Weights of a small mixture-of-experts language model, trained from scratch on English Wikipedia.
Size: 20 layers, width 448, vocabulary 8192.
Experts: 40 experts in each of 18 layers, 176 dReLU neurons an expert, 2 picks a token, a softmax router.
Training: a variant of SOAP for the experts, 957M tokens, 7301 steps.
Below are experts of layer 3 (counted from 0) of a mixture-of-experts language model. Rows are named router (the router's row for the expert) and show model dimensions 224-447. Each number is 128 + 24 x the weight over its row's rms, rounded and kept within 0 to 255.
Before each expert's rows: a language model's description of what the expert responds to; "gets" lists some tokens that make up at least twice as much of what it gets as of all text. This comes from a sample of Wikipedia text that the model never trained on. Tokens count by the router's weight.

# expert 1
What it handles: Prepositions linking a verb or participle to its object, mostly in, by, on, with, from, at; also using, without, during.
gets: " in", " by", " on", " with", " from", " at"
router [164 139 114 121 104 154 102 142 132 152 136  89 169 131 104 131 140 102 125 117 121 122 122 137 186 105  95 136  97  97 141 172 153 134 179  76  57 128 147 146 134 149 115 113  96 189  83 147 134 130 101 130 143 107 115 159 133  96  63 104 152 116 143 115 127 162 101 113 153 111 115 140 174 143 179 156 131 175 132  93 102 123 123 134 172 115 131 126  95 115 178 133 120 123 120 141 105 128 106 157 163 112 131 108 141 132 137 104 137 141 142  82 113 162 117 119 150 118 162 114 159  99 151  97 144 118 125 143 133 139 138 168  96 124 136 146 120 110 130 105 147 173  70 122 111 121 103 103 148 110  84 154 143  93 146 161 141 114 148 111 118 124 135 183 155 179  95 146  95 128 101 167 135 130 124 110 111 106 145  89 111 137 139 137 155 100  99 155 121 104 163 137 121 138  90 130  83  96 123 112 105  91 119 144 120  98 112 147  88 115 159 154  79 139 127 155  97 135 115 131 109 180  98 122]

# expert 30
What it handles: Noun suffixes and nouns for media, jobs and concepts, such as animator, poetry, injury, electricity, film, music, office, director.
gets: "ion", "ation", "ment", "ity", " film", "um"
router [125 141 163 138  79 130 146  88 130 111 140 136 104 145 153 109 105 117 114 119 110 111 111 132 117 146 118 136 125 127  87 114 131  52 127 106 113 105 115 101 115 130 152  98 107 145 132 140 166  90 123 132 151  90 147 134 106 115 115 133 103 153 117  73 174 148 122 127 127 127 171 120 138 122 145 129 145 121 126 108 159 110 110 129 173 132  52 104 104  93 148 101 146 113  96 166 107 134  88 141 153 136 125 134 126 152 146 115 157 143  67  88 105 171 107 113 159 153 164 139 142 143 111 139 203 103 125 162  98  80 117 117  98 107 121 140 103 117 117 136 130 149 104 119 121  98 118 143 136 126 125  92 182 153 153 129 124 122 120 151 169 129 142 108 154 158 107 111  74  88  65 147 148 137 126 146 125  77  86 129 100 151 154 136 138 101 115 104 103 163 133 173 131 175 137 188 114 147 148 117 155 123 134  84 160 159 125 157 111 104 136 144 136 132 134 168 146 127 116 117 117 186 157  94]

# expert 23
What it handles: Final pieces ending in a vowel in foreign names and species names, such as -ia, -ta, -wa, -alia, -ski, plus stray line-break-space tokens.
gets: "a", "i", "ta", "ia", "on", "u"
router [170 121 127 110 143 131 140 144  93 124 116 140 139 146 108 126 122 100 150 104 112 141 122 157 170 108 101 100 134 125 113 103 151 112 128 133 112 129 109 133 118  93 187 121 113 141 186 140 153 168  94 105 147  79 129 118 125 133 128 139 100 105 188 132 148 185 168 134 126 115 116 118 167 113 125 140 102 112 122 114 136 135 132 210 145 110 135  73 161  94 121  89 155 150 117 133 153 133  81 129 101 114  98 114 143 131 127 109 133 123  99 103 142 141 101 129 139 121 110  93 125 125 114 115  97 162 138 130 131 129  83 148 125 112 160 131 142 118 118 115 145 119 143 164  97 136  99 124 109 143  81  77 136 153 115 124 116 113 128 103 137 159  93 132 124 156 107 150 107 109 106 151 112 132 109 141  96  94  90  98 115 129 129 146 173 152 145 121 116 136  88 104  99 107 181 121 138  77 124 143 117 124 104 126 146 133 115 135 121 130 160 139 102 156 141 168 127  95 136 112  69 182  99 168]

# expert 12
What it handles: Commas after clauses, dates, places and names, plus some two-digit numbers and "but"/"and" in running text or tables.
gets: ",", " ,", " 36", " 9", " 46", "49"
router [154 125 134 131  94 119 136 117 122 120 123  77 170 111 132 152 106  95 132 106 152 122 159 141 137 125 117 131  94 121 133 118 149  96 127 142 114 145 105 139 128 117 185 111 125 130 171 136 139 127 134 142 132 112 116 154 125 149 108 124 157 188 135 110 165  94 135 128 109 169 123 175 127 124 160 123 141 142 124  87 103 139 143 173  95 125  92 153 119 145 130  75 154 111 120 105 136 145 110 149 136 124 136  67 157 148 166 122 148 138 189  93 126 120 110 139 109 112  91  83 161 139 141 170 138 166 154 129 148 150 126 148 106 125 157 119  93 106 111 152 140  97 118 162 136  83 123 134 124 123 141 114 158  86 137 114 154 146 150 157 108 109 147 166 162 116 104 101 134  93 101 130 147 114 120 122 142 102 113 128 105 143 116  96 164 148 121 147 142 115 153  74  85 128 188 122  62  82 125 135 103  95 146 116 150 103  82  71 103 145 154 129 126 129 114 137 129 101 126 138  81 133 135 159]

# expert 20
What it handles: Articles and possessive pronouns before nouns (the, his, their, its), heading equals signs, possessive 's, and text-initial tokens like win.
gets: " the", "=", " his", "s", " The", " her"
router [167 122 128 119 115 120 169 127  93 114 151  67 121 142 146 112 117 141 132 131 129 159 167 152 155 113  98 140 150 103 135 153 134  97 115 105 178 106 109 148 138 134 122 129 149 119 181 116 104 139 131 134 145 129 109 149 133 158 110  93  93  99 133 124 120  89 130 113 119 133 165 133 112 158 168 145 162 115 149 133 145 149  84 125 103 124 137 119 134 101 130 131  86 150 149 149 149 163 127 173 149 182 129 108 149 114  97 148 141 101 122  96 116 123 128 113 136 103 117  89 179 206 105 107 124 109  96 133 109 111  93 101 103 129 138  95 133 129 140 118 166 133  88 128 156 188 106 120 119 130 104  97 152 147 136 136 114 103 167 154 153 132 160 154  94 186 130 122 140 132 112 129 190 131 129 110  90  81  91 132 168 113 125 153 104 116 124 140 115 149 132 123  82 117 119 129 128 109 147 141 110  86 132  61 171 141 133  98 107  93 101 143 118 146 128 161 131 141 114 130 105 116 151  97]

# expert 13
What it handles: Pipes between cells inside table rows, and semicolons separating taxonomic synonyms or list items, e.g. "Marcus, 1960 ;", "2 | 1".
gets: " |", ";", "|", " ;"
router [157 107 135 114 118 109 166 151 145 155 136 148 168 125  98 158 105 120 116 125 176 136 128 199 105 130 124 164 161 122 106 146 159 131  85 174 157 157 131 158 131 121 146 102 127 146 144 123 107 116 107 120 146  78 167  76  96 104  89 100 129 167 136 102 126 110 122 138 142  94 102 134 128 155 166 110 137 125 195 115 129 141 107 148 152 122  92 125 124 127 147 153 116 142  83 162 125 115 101 139 146 164 122 170 145 123 122 108 132 135 113 171 126 121 128 113 129  92 125  74 180 123 149 128 148 130 116 140 178 128 124 176 127  83 130 131 132 162 100 111 117 146 115 160 169 167  93 100 130 122  60 110 137 114 129 103 153 134 168 105 121 137 140 144 133 155  77 139 122 131 152 142 142  96 101  92 111  92  94 114  86  89 169 129 125 140 119 124 139 132 129 129 120 130  98 147  93 103 121 134 115  94 116 108 143 127 122 119  37 142 172 106 106 136 116 137 124  72 131 106 121 149 131 133]

# expert 37
What it handles: Pieces of Spanish or other foreign names (Ramírez, Kondo, Espíndola), country codes like USA, CZE, and place words like San Francisco.
gets: "o", "|", "′", " de", "do", " 3"
router [102  97 119  81  90  91 147 147 117 109 100 114 146 131 144 142 132 138 149 119  90 119 129 150 126 142 169 127 114 156 125  97 107 144 137 157  97 124 111 122  96  98 162  98 151 136 151 143 144 107 146 130 110  81 114 124 123 108 111 120 112 143 134 118 110  95 134 130 121 146 101 160  93 159 114 131 174 143 145 137 152 127 133 147 173 114 105 104 128 110 152 101 111 202 131  95 132 143 143 122 162 187  71  94 160 134 137 122 169 148  80  95 137 163 141 135 118 127 136 106 161 111 116 158 103 122 142 134 149 144 120 144  95 137 151 142  98 148  92 139 188 113 124 118 133 124  99 125 192 133 117 135 123 140 120 182 151 135 152 145 109 210 132 147 135  99 112 141 133 105  96 146 179 109 111 138 111  94  68 132 152 133 122  85 147 152 121 130 117 122 110 105 135 110 159 170 145 155 119 144 105 151 111  75 121 141 170 132 108 118 137 133 113 124 111 149 151 127 118 141  96 141 153 148]

# expert 35
What it handles: The word the after prepositions like of, in, to, and | separators or ‡ marks after team or player names in tables.
gets: " the", " |", ";"
router [114 122 172 112 105 116 158 121 130 120 134 127 143 151 122 124  81 112 123 137 119 117 148 126  64 124 119 119 101 135 103  85 136 115 149  87 106 143 134 129 132 133 160 136  84 100 130 151 141 151 134 102 119 115 164 114 137 184 107 117 131 172 127 139 138 128 101 107 117 175 130 132 142 160 164 128 130 134 126 106 111 111 156 150  74 105 119 137 140 114 171 165 107 162  95 142 100 134  99 127 105 122 136 111 150 124 104 145  99 146 168 157 114 148 124 124 112 123 140 132 189  89 147 176 164 138 152 122 126 159 161 144 114 114 134 152 101 121 112 109 150 125 135 170 131 103  73 134 111 151 131 113 145  63 144 118  70 130 128 120 150 102 151 133 134 168 105 153 107 107  83 154 135 114 131 143  87  98 102 134  96 159 167 141  99 148 117 106 138 106 112 124  98 163 131 136 152  60 146 150 118  86 157 143  75 135  97 123  71 116 126  84 111 109 132 160 144 132  96 147 143 180 118 154]

# expert 15
What it handles: Double line breaks before section headings or new paragraphs, heading = signs, and articles a, an, the starting noun phrases.
gets: "\n\n", " a", "=", " an", "\n", "The"
router [120 151 140 120 131 131 138 105 131 130 152 119 151 152 103 135 127 113 134 117 118 185 147 153 113 126 120 129 147 138  81 130 113 112 126 144 153 118 117 126 179 127 127 158 130 119 128 132 138 138 150 140 144  97 136 174  78 140 126 153 113 128 146 135 152 161  88  96 151 108 121 130 103 175  94 137 124 143 189 163 138 142 120 140 113 102 130 137 117 179 145 136 101 128 117 147 120 137 110 138 135 149 114  69 153 121 151 113 149 144 131 138 131 125 108 113  90 101 166 128 153 132 138 165 147 182  98 196 107 132 114 126 127 132 159 129  97 116 122 130 171 129 131 158  97 162  99 131 139 109 106 113 111 121 124 165 144 139 101 116  94 120 137 122 149 148 100 151 151 110 122 176 167 135 110 131 145  95 124 110 110 147 144 122 216 219 123 105  86 106 128 115  76 176 132 105 105  87 114 124 144 137 159 157 106 144  88 151  87 138 148 107 103 106 125 159 112 129  88  78  79 175 149 145]

# expert 27
What it handles: Adjectives, number words and prefixes that begin a noun phrase, such as other, all, two, American, Native, un-, inter-, -al.
gets: "al", " other", " all", " American", " two", " un"
router [100 101 117 118 106  95 143 161 138 146 135 108 140 144 126 150 122 122 129 108 126 156 151 164 140 138 156 107 120 155  91 134 130  88 131 145 142 157 132 101 145 116 166 132  99 138 145 161 163 128 125 119 120  86 111 140 144 125 144 149 128 189 138 116 176 135 108  88 122 173 123 174 124 181 141 150 110 120 109 115 139 105 145 146  95 129 119 111 106 100 115  99 158 122 131 120 143 126  81 128 159 110 160 108 177 113 132 109 161 157 118 125 113 145 142 103 141  94 144 107 134 116  89 138 131 122 127 123 121 116  84 135  85 120 137 107 162 113 128  96 160  93 131 106 125 177 139  82 147 158 105  80 157 129 125 112  91 143 121 140 127 154 154 103 164 137 107 142 171 122  72  92 145 106  95 152 128 111 122 120 107 141 109 138 138 160 136 134  75 126 136  99 122 141 151 161 121  99 107 169 153 109 181 118 119 143 135  94 101 129 122 158  68 137 145 123 184 128  98 141  79 172 105 163]

# expert 24
What it handles: Lowercase syllable pieces ending or continuing foreign names and technical words (argini-ne, Elisa-be-thpol, Taliba-n), plus decimal digits in tables.
gets: "n", "te", "  ", "ne", "ti", "de"
router [126 107 112 127  95 130 146 161 144 155 107 156 110 128 144 110  90  76 144 130 111 159 120 106 113 105 166 157 115 127 135 129 134 117  79 117  90 143 108  88 169 123 163  87  90 120 122 209  98  88 119 108 139  91 107 146  95 158 144 140 135 123 130 153 120  96 144 131 164 127 127 150 137 131 136 135 180 154 140 107 101 126 135 133 152 136 111 119  94 123 141 108 117 167 110 139 157 127 108 149 122 152 123  96 175 132 140 186 173 144  95 123  97 160 128  62 122 107 141 123 131 123 109 127 140 133  71 117 150 150 136 153  79 116 155 108 156 137 116 115 123 135 148 122 129 167  99  92 132 146 118  92 120 137 165 132 129 165 129 200 128 138 129 158 131 169 123 119 112 103 119 125 179 134 133 101  96 125 131  81  99 138  81 132 137 117 138 151 116 117 132 116  98 121 144 103 119 104 146 154 120 147 151 140 122 147 138 124 145 126 140 128 148 146 122 153 125 152 117 154 105 121 142 153]

# expert 17
What it handles: Clause-level words after a subject or comma in running prose: was, is, that, it, were, also, he, had.
gets: " was", " is", " that", " he", " were", " are"
router [144  71 103 153 102  78 142 105 144 111 144 145 162 141 147 113 142 131 116 113 114 141 104 132 110 131 132 138 154 150  50  91 136 134 135 124 108 167 126  74 145 114 129 152 136 100 129 152 148 139 156 159 173 129 152 110  87 142  98 130 142 137 154 118 148 109 133 129 118 161 129 152 128 139 166 103 142 144 126 101 128 115 100 113 144 131 123 118 107 151 144 139 126 109 159 108 111  96 126 138 138 211 115  72 146 130 103  93 141  98 113  82 146  96 139 129 132 130 133 142 152 105 116 126 166 117 119 136 123 172 151 152 126 117 112 116 124 141 125 143 167 123 142 172 130 151 159 115 127 152 123 140 130 106 145 122 125 111 150 140 106 111 119 113 141 153  99 130 118 122 114 147 144 100 126 137 165 107 130  93 120 147  91 134 123 148 119 140 137 102 104 115  98 116 140  90 138  91 108 217  85 149 110  85 133 165  98 162 109 119 154 119  89  90 144 147 164  81 140 132  99 176 136 118]

# expert 26
What it handles: Plural s, es, ers, ies endings and common nouns like years, time, people, members, life, as in matters, concepts, discovers.
gets: "s", "es", "ers", " time", "ies", "rs"
router [105 137 129 111 126 171 129 109 127 119 112 121 113 132 122 136 123 142 156  88 133 136 121 120 116 106 123 123 139 123 108 172 108 144 129 133 124 125  54 135 118 172 128 115 123 120 188 143 141 122 138 140 129  97 127 121 150 170 110 143  82 159 110 142 136 140 109 133 148 136  80 128 139 148  97 108 192 150 126  75 133 123 158 126 124 140  99 153 135 132 133 114 129 169  95 102 113 106 107 136 127 151 101 138 164 144 123 107 122 123 125 154 131 113 118  77 136 128 149 107 181 103 141 150 143 130  93 130 129 142 121 134 141 134 128 150 105 134 128 103 139 105  97 104 100 124 128  90 109 152 102  94 183 149 161 157 112 105  86 121 140 147 102 125 153 142 108 145 146 100 122 105 173 147  99 107 140 116  80  87  87 133 147 144 101 148 164 155 110 170 143 124 132 132 112 171  88 104 130 167 121 131 123 131 159 154 120 116  76  81 150  82  70 121 168 146 151 170 112  94 107  76 103 164]

# expert 21
What it handles: Connectives of, and, or, but, &, plus mid-word pieces like ic, id, us, ous inside names and words (Ciccarelli, rapidly).
gets: " of", " and", "y", "r", "us", " or"
router [ 59 104 123 147 155 168 170  97 111 115 110 146 146 115 148 144 111  95 117 144 135 170  70 175  89 103 129 110 112 156  99 105 139 145 101 133 117 152 137 132 183 107 107  74 130  89 144 145 176 122 108 112 130 132 137 112 139 105  98 154 148 148 104 114 127 127 132 147 149 128 122 104 132 145 149 120 116 141 141 130 112 112 136 153 112 117 104 119 153 119 132 153 135 177 138 132 103 107 137 135 156 147 157 148 124 141 128 107 116 112 145 111 107 125 120 114 158  88 139 133 146 126 156 177 166 146 126 119 149  92 138 122 106 162 130 100 144 124 116 151 152 110  92 152 108 127 127 183 107 153  95 129 167 140 153 145 144 135 156 108 162 130 138 183 133 132 117 139 130 127 132 128 159 143  78 149 105 133 123 133  97 104 111 117 137 118 102 104 132 115 127 132 103 122 130 130 114 120 100 176 137 122 131 115  98 162 115 128 158 144 128 144  95 173 113 151 122 141 152 146 122 145 154 140]

# expert 32
What it handles: Day numbers, years and stat figures in tables and dates (February 18, 2006, .7), plus mid-name pieces in Indian names like Vis-h-wasrao.
gets: " 0", "na", "a", "h", " 7", " 2"
router [118 117 122 108 134 111 140 122 147 125 113 149 141 124 127 119  74 124 156 153 140 112 166 140 140 117 108 110 107 175 115 104 126 120 112 133 120  93 137 106 124 108 148 141 108  89 127 132 199 126 118 118 173 142 102 133 109 105 132 151 118 164 112 186 156 102 101 134 100 124 145 158 118 120 114 122 149 120 143  93 112 113 100 105 153 129 116 116 112 165 147 141 129 126 125 151 153 149 133 171 118 129 163  98 153 179 145 124 142 109 137  93 144 187 113 129 134 119 148 138 112 135  86 113 145 124  67 125 101 118 155 157 140 105 133 189 131 160 108 130 177 107 113 117 128 112 107 133 138 122 140 124 114 134 151 148 142 107 112 160 130 149 118 100 118 144 101 136 171 112  96 190 185  93 103 120  58 152 105 108 100  90  98 102 146 107 109 126 124 180 110 126 110 139 135 125 162  96 113 158 116  91 153  75 164 116 165 101  79 159 146 142 127 176 109 134 139 129 137 104 142 126 128 138]

# expert 9
What it handles: Leading pipes and double spaces at row starts in tables, slashes in stats lists, and nouns like end, part, side, south, west.
gets: "|", " /", "  ", " part", " |", " end"
router [116 103 124 107 125 107 138 124 108 128 114 144 161 163 127 118 161 137 135  98 131 151 138 121 143 118 132 133 141 149  50 128 173  86 119 161 101 144 151 133 149 158 126 104 133 101 111 122 148 187 122 150 132  94 120 140 114 116 136 108 173 148 148 130 112 161 124 152 153 177  98 147 141 130 132  98 125 140 110 137 154 103  84  95 125 154  66 110  98 106 166  82 138 123 167 135 148 149 139 126 127 142 159  93 121 149 146 126 121 127 130 127 116 159 131 149 205  81  92  50 154 118  97 135 159 121 141 126  97 130 142 158 115 132 136 120  95 177 142 100 141 144  85 125 109 130  96  97 143 151  88 105 127 114 140 162 121 145 109 133 123 103 128 128 122 133  90 127 114 100 110 131 122 103 124 120 127 106  90 114 110  86 140 156 143  67 130 142 153 122 143 133  97 117 116 165 137 120 123 177 108 118 141 148 111 106 104 112 111 112 119 132 108 121  98 152 142 172 133 154  86 135 114 159]

# expert 11
What it handles: Final consonant or suffix pieces of surnames and place names, often in tables, such as -k in Bangkok, -ton, -wood, -shire, -berg.
gets: "t", "k", "n", "d", "er", "e"
router [115 147 140 171 108 138 155 109 135 133  94 145 166 117 137 135 135 108 168 113 184 163 155 122 145 120  93 129 136 137  88  98 152 135 141 130 164  99 110 109 174 111 147 121 111 161 113 151 124 112  96 162 146 143 163 144 101 108 131 173 142 125 131 124 113 161 106 136 110 127 142  93 114 131 130 171 147 156 124 139 110 182 163 113 105 123 116 105 159 147 127 131 141 145  85 146 167 118 132 150 152 151 136 119 156 113 117 128 108  84 127 119 118 133 122 142 109 161 133  95 148  97 120 133 137 147 116 147 137 182 110 154 118 121 129 159 123 126 114  63 161  97 108 170 119 146 111 121  70 131 122  99 165 116 136 104 146 121 195 128 141 167 159 130 119 129  98 124  63 126  95 113 109 125 133 119 123 108  97 129 100 120 140  94 169 117  95 125  97 121 149 131 101 130 151 136 148 105 139 156 142 136 138 138 177 139  97 134 110  98 134 132 163 130 158 169 152 119  99 126 127 171 129 154]

# expert 14
What it handles: Digit chunks in years, scores, table figures and codes, often after a dash, pipe or parenthesis, such as 1998, 42, 19-76.
gets: "19", " 18", "1", "2", "3", "4"
router [135 123  62 129 156 111 118 138 135 114  84 102 143  96 125 143 134  79 170  95 161 158 117 129 124 147 136 124 125 139 128 127 162 142 145 172 115  94 148 100 119 116 142 110 101 161 148 110 121 155 126 158 156 111 154 112 146 152 126 104 125 158 165 159 148 142 132 138 106 153 138 165 138 115 122  99 120 135 142 149 139 141 157 159 138 104  96 125 133 130  88 164 162 130 158 128 137 120  84 160 154 118 117 102 148 146 150 105 102 152 121 105 124 150 121 114 107 165 104 145 128  90 121 150 142 127 165 155 145 158 132 141 136 101 142 126  87 171 143 127 131 120 114 131 134 119 102  90 153  54 106 123 172 112 153 115 103 146 148 168 109 126 129 148 135 119  51 140 126 111 130 110 168 165 125  73  75 109  86 104 115  90 142 125 130 139 138 114 140 174 113 100  81 124 116 129  96 128 134 160 133 112 107 113 154 144 124 111  70  74 129 112 125 169 111 145 123 135 111 135 123 132 118 151]

# expert 22
What it handles: Sentence-ending periods, opening parentheses, quotation marks, question marks and slashes, including decimal points and track-list numbering.
gets: ".", " (", "\"", "/", " [", "!"
router [130 121 124 123 119 122 155 113  73 121 112  91 119 138 153 118 119 125 127  95 129 122 170 106 130 128 106 150 122 156 165 124 153 110  83  90 126 127 108 115 125 154 136 102 147 142 124 123 120 167  97 135 136 115  79 125 102 115 112  96 144 163 132 112 165 141 109 104  86 103 115 112 142 136 131 100 138 108 148  91 118 148 122 123 117 132 133  86  87 109 144 160 173  96 159 138 136 123 123 155 112 140 140 131 152 114 150  87 113 127 162 121 144 146  96  64  84  94 130 111 168 118 158 169 157 114  89 119 133 138 164 142 124 149 143 151 130 136 119 134 123  88 142 121 144 147 121 112 110 133  83 104 156 102 116 141 147 126 158 124 133 120 134 147 159 150 127  94 101 125  94 139 146  86 137 108 113  84 102 126 141  99 121 145 148 110 114 106 115 121 137 163  81 122 149  95  93 106 116 145 164 105 140 107 136  96 110 134 107 106 134  93 134 151 137 125 163 158 137 109  97 154 151 132]

# expert 19
What it handles: Single capital letters or first pieces of words after an opening bracket, quote, hyphen or line break, such as S, M, St, un, MS.
gets: "S", "N", "M", "W", "A", "F"
router [ 91  91  90 110  98 111 137 145 149 122 118 119 141 145 134 118 137 127 134 132 126 180 143 164 144 142  99 145  96 135  99 110 156 139 161  99 138 105 120 116 155 122 149  97 103  98 120 123 137 166 113  68 122 128 123 127 116 147  43 103 140 114 179 134 158 120  92 129 139 135 120 179 124 161 136  80 130 143 170 105 120 104 128 138 182 132 166 122 119 152  95 139 106 133 155 121 122 137 109 141 129 187  95 135 175 155 115  74 136 124 108  77 198  93  81 100 122 110 106 117 132 176  89 123 156  96 113 115 108 130 141 102 100 115 120 133 112 122 138 104 196 142  90 122 112 116 136 147 165 146  84 101 117 152 189 141 119 116 150 119 119 123 127 104 167 149 114 101 117 106 123 120 110 159 136 144 120 104 130 109  94 161 118  91 145 114 164 125 124 155 127 117  94  75  91 136 158  99 137 176 139 119 154 113 120 150 144 109 141 128 129 120 116 140 124 147 149 126 127 152 113 149 125 144]

# expert 29
What it handles: Equals signs in wiki section headings like ===Albums===, and in math, plus clause openers such as while, although, instead, response.
gets: "=", " =", " while", " Re", " 23", " 24"
router [181  87 132 114  78  99 159 117 135 135 145  76 134 132  95 134 140 137 130 109 134 121 111 161 129 130 121 136  89 152 106 130 154 117 143 140 102 115 150  80 178 104 148  63 142  99 149 149 167 145 134 159 112  94 107 147 116 118 121 123 100 144 129 105 179 144 110 102 148 152 114 135 123 140 171 133 115 142  96 137  87 114 126 130 116 110  61 129 114 135 154 116 119 108 139 130 149 113 107 121 103 143 148 134 155 150 111 105 172 174 123 134 139 141 118 128 103 136 114 111 141 105 170 161 135 151 119 147 149 144 159 162  93 158 171 109 130 109 149 164 128 112  83 149 126 101 123  89 127 153  85 136 134  94 148 118 101 127 162 134 131 129  96 127 152 157 114 177 185  84 115  95 120 135  93  93 145  91  95 107 111 139 175 141 127 150 147 153 112 159  99 163  93 137 154 122 151 135 114 113 145 105 149  82 106 133 112  79 160 112 111 135 125 159 122 161 131 149 121 137 157 142 157 152]

# expert 33
What it handles: Possessive apostrophes, percent signs, brackets, carets and backslashes in formulas, and common nouns like list, example, constant, km.
gets: "'", "%", "(", " 1", "^", " km"
router [168 116 120 115 130 119 169 116 141 148 135 132 124 136 153 122  97 146  96 126  99 130 129 160 140 114 127 137 149 128 115 108 111  60 183 123 116 137 119 125 172 124 158  84 131 153 152 177 149 117 153 130 127  89 105 155  92 163 147 116 117 151 140 106 108 111  83 159 139 135  99 158 143 167 121 125 179 103 133 105 176  98 129 163 145 142 108 136  98 119 149 105 125 146  90 151 123 134 130 162 143 206 153 115 143 105 141  88 148 133 103 129 121 147 108  99 143  91 162  96 159 168 137 139 130 130  88 149 152 110  99 170  99 156 131 154  91 153 139  87 131 119  90 137  91 137 122 112 184 125 107 100 124  83 152 135 116 129 145 131 130  97 159 100 175 121 111 122  96 109 129 156 147  87 157 139 117  78 142  73 103 144 117 137 135 129 121 154  84 102 127 128 137 139 146 174 138 147 132 119 184  90 168  97 182 138 113 130  87  79 151 151  78 123 149 154  96 149 156 176 110 119 160 146]

# expert 38
What it handles: Opening quotation marks and first words of titles or names, such as "An Account, Let It Ghost, My, You, des.
gets: " \"", " The", " '", "The", " des", " Me"
router [114  72 162  82 108 101 168 149 105 128 140 122 142 138 117 139 103 151 126 141 119 113 153 150 135 104 147 133  90 135 125 157 120 123 100 131 108 170 149 122 139 126 133 121 129 107 121 106 140 141  97 156 127 119 170 136 137 154  94 102 136 141  88  98 108  87  86 142 137  95 125 138 116 162 126 129 119 146 137 144 110 146 114 120 128 137  64 146 132 148 125 132  89 109 108 112 132  76 128 129 102 139 138  94 134 121 147  97 129 125  89 121 136 142  83 115 102 120 141 111 126  92 124 130 179 111 142 136 129 127  82 147 121 145 109 109 116 142 115 113 130 149  96 145 101 135 129 130 137 101 129 128  99 111 138 141 113 166 128 126 125 150 147 104 107 132 122 129 141 110 139 132 125 143  95 116 112  72 101  91 113 137 123 149  66 129  94 125 138  84 135 148 136 127 151 153 129 118 135 140 135 110 104 125 145 126 109 107  95  90 125 168 102 139 136 137 140 107 107 141  98 134 116 126]

# expert 36
What it handles: Words after a verb like was or is: prepositions to, for, as, over, and past participles such as dropped, built, fronted.
gets: " to", "ed", " for", " as", "d", " out"
router [110  96 127  95 118 142 137 110 139 138 128 132 142 119 132 127 158 145 171 134 139 111 127 132 139 129 113 147 137 148 170 118 174 132 131 159 154 145 104 166 132  76 142 121 122 125 123 171 104 115 142 110 126 175 141 156 108 115  91 117 111 129 117 138 117 127  95 127 150 125 105 117 116 151 133 142 123 118 156 143 144 132 113 143 102 133 105 115 158 115 132 111 175 132 109 107 121 137  86 162  82 168 143  94 135 123 149 119 123  91 155 105 108 135 107  95 164 164 124  99 155 114 121 155 152 140  86  96 160 112 122 125  54 136  90  80 116 137 140 123 146 143  89  85 123 114 130 133 140 122  86 123 144 160 143 121 134 135 105 138 152 100 133 178 127 133 108 184 123  93 110 104 135 137 158 104 106  97 124  98 105 203 156 105 115 149 136  88  99  74 115 103 100 115 110 149 141  90 122 180 140 161 172 100 116 165  95 117 107 158 150  98  87 140 135 149 129 141 129 104 100 116 130 186]

# expert 0
What it handles: Single initial letters starting a name or word, often middle initials or surname starts in lists and tables, like L., F, Sch.
gets: " C", " A", " M", " L", " R", " p"
router [111 125 103 102 129 108 146 128 116 111 120 123 148 156 105 118  73 133 177 104 124 110 131 161 135 140 117 146 111 139 139 103 158  92 120 159 115 116 150 123 157 176 172  73 150 136 128 121 116 121 149 149 130 100 154 145 124 146 145 125 137 152 169 126 135 140 108 139 119 147  94 168  87 131 131 111 131 159 148  97 129 133 142 119 108 179  90 103  72 128 163 147 127 118  88 121 150 177 116 146 129 137 138 137 167 152 109 119 168 155 133 161 161 155 134  95 180 107 142 129 160 137 139 148 166 142 129  99 127 140 137 132  92 122 153 145 143 117 104  94 150 125 125 128 111 140 131  80 128 113  91 158 138  90 153 113  95 111 129 142 118 182 161 116 127 125 115 148 152 122 167 156 109 130  95 134 159  90 108 120 122  89 134 127 138 151 117 131 162 105 128 158  82 145 106 139 110 121 108 189 134  95 128 127 146 179 112 113  89 103 153 134 102 144  95 143 128 139 140 143  84 157 129 139]

# expert 5
What it handles: Month names, en dashes in date or year ranges, and sentence-initial In, During, From, According; also quantity words like many, more, until.
gets: "–", " In", "In", "{", " of", " May"
router [121 110  98 107  88 123 165 136 125 130  99 109 177 133 166 128 115 117 120 121 114 109 150 143  92 148 140 165  95 147  98 122 153 108 122 113 167 116 109 106 143 146 102 138 105 125 147 178 135 170 151 130 155 123 124  81 106 122 110 122  96 155  95  89 140 153 102 122 157 157 142 164 129 143 129 135 100 163 129 154 147 109 111 138 139 114 106 116 145 123 161 134 142 150 139 111 136 135 150 124 136 148  91 134 119 164 140 159 128 110 108  96 135 108 112 134 177 130 104 109 115 117 127 101 136  93 175 127 112  99 114 110 129  83 174 116  52 143 129 137 136 135 122 105  93 128 138 149 110 113  83  88 147 101 129 107 139 165 158 110  78 115 118 122 137 152  98 130 138  99  99 132 136 116 146 134 107 152 132 106 113 155 161  70  99 166 120 123 146 181  90 101  94 125 119 138 105  91  85 158 125 108 199 127 123 104 110 120 117 135 146 113 120 134 103 148 126 143  96 143 126  98 107 135]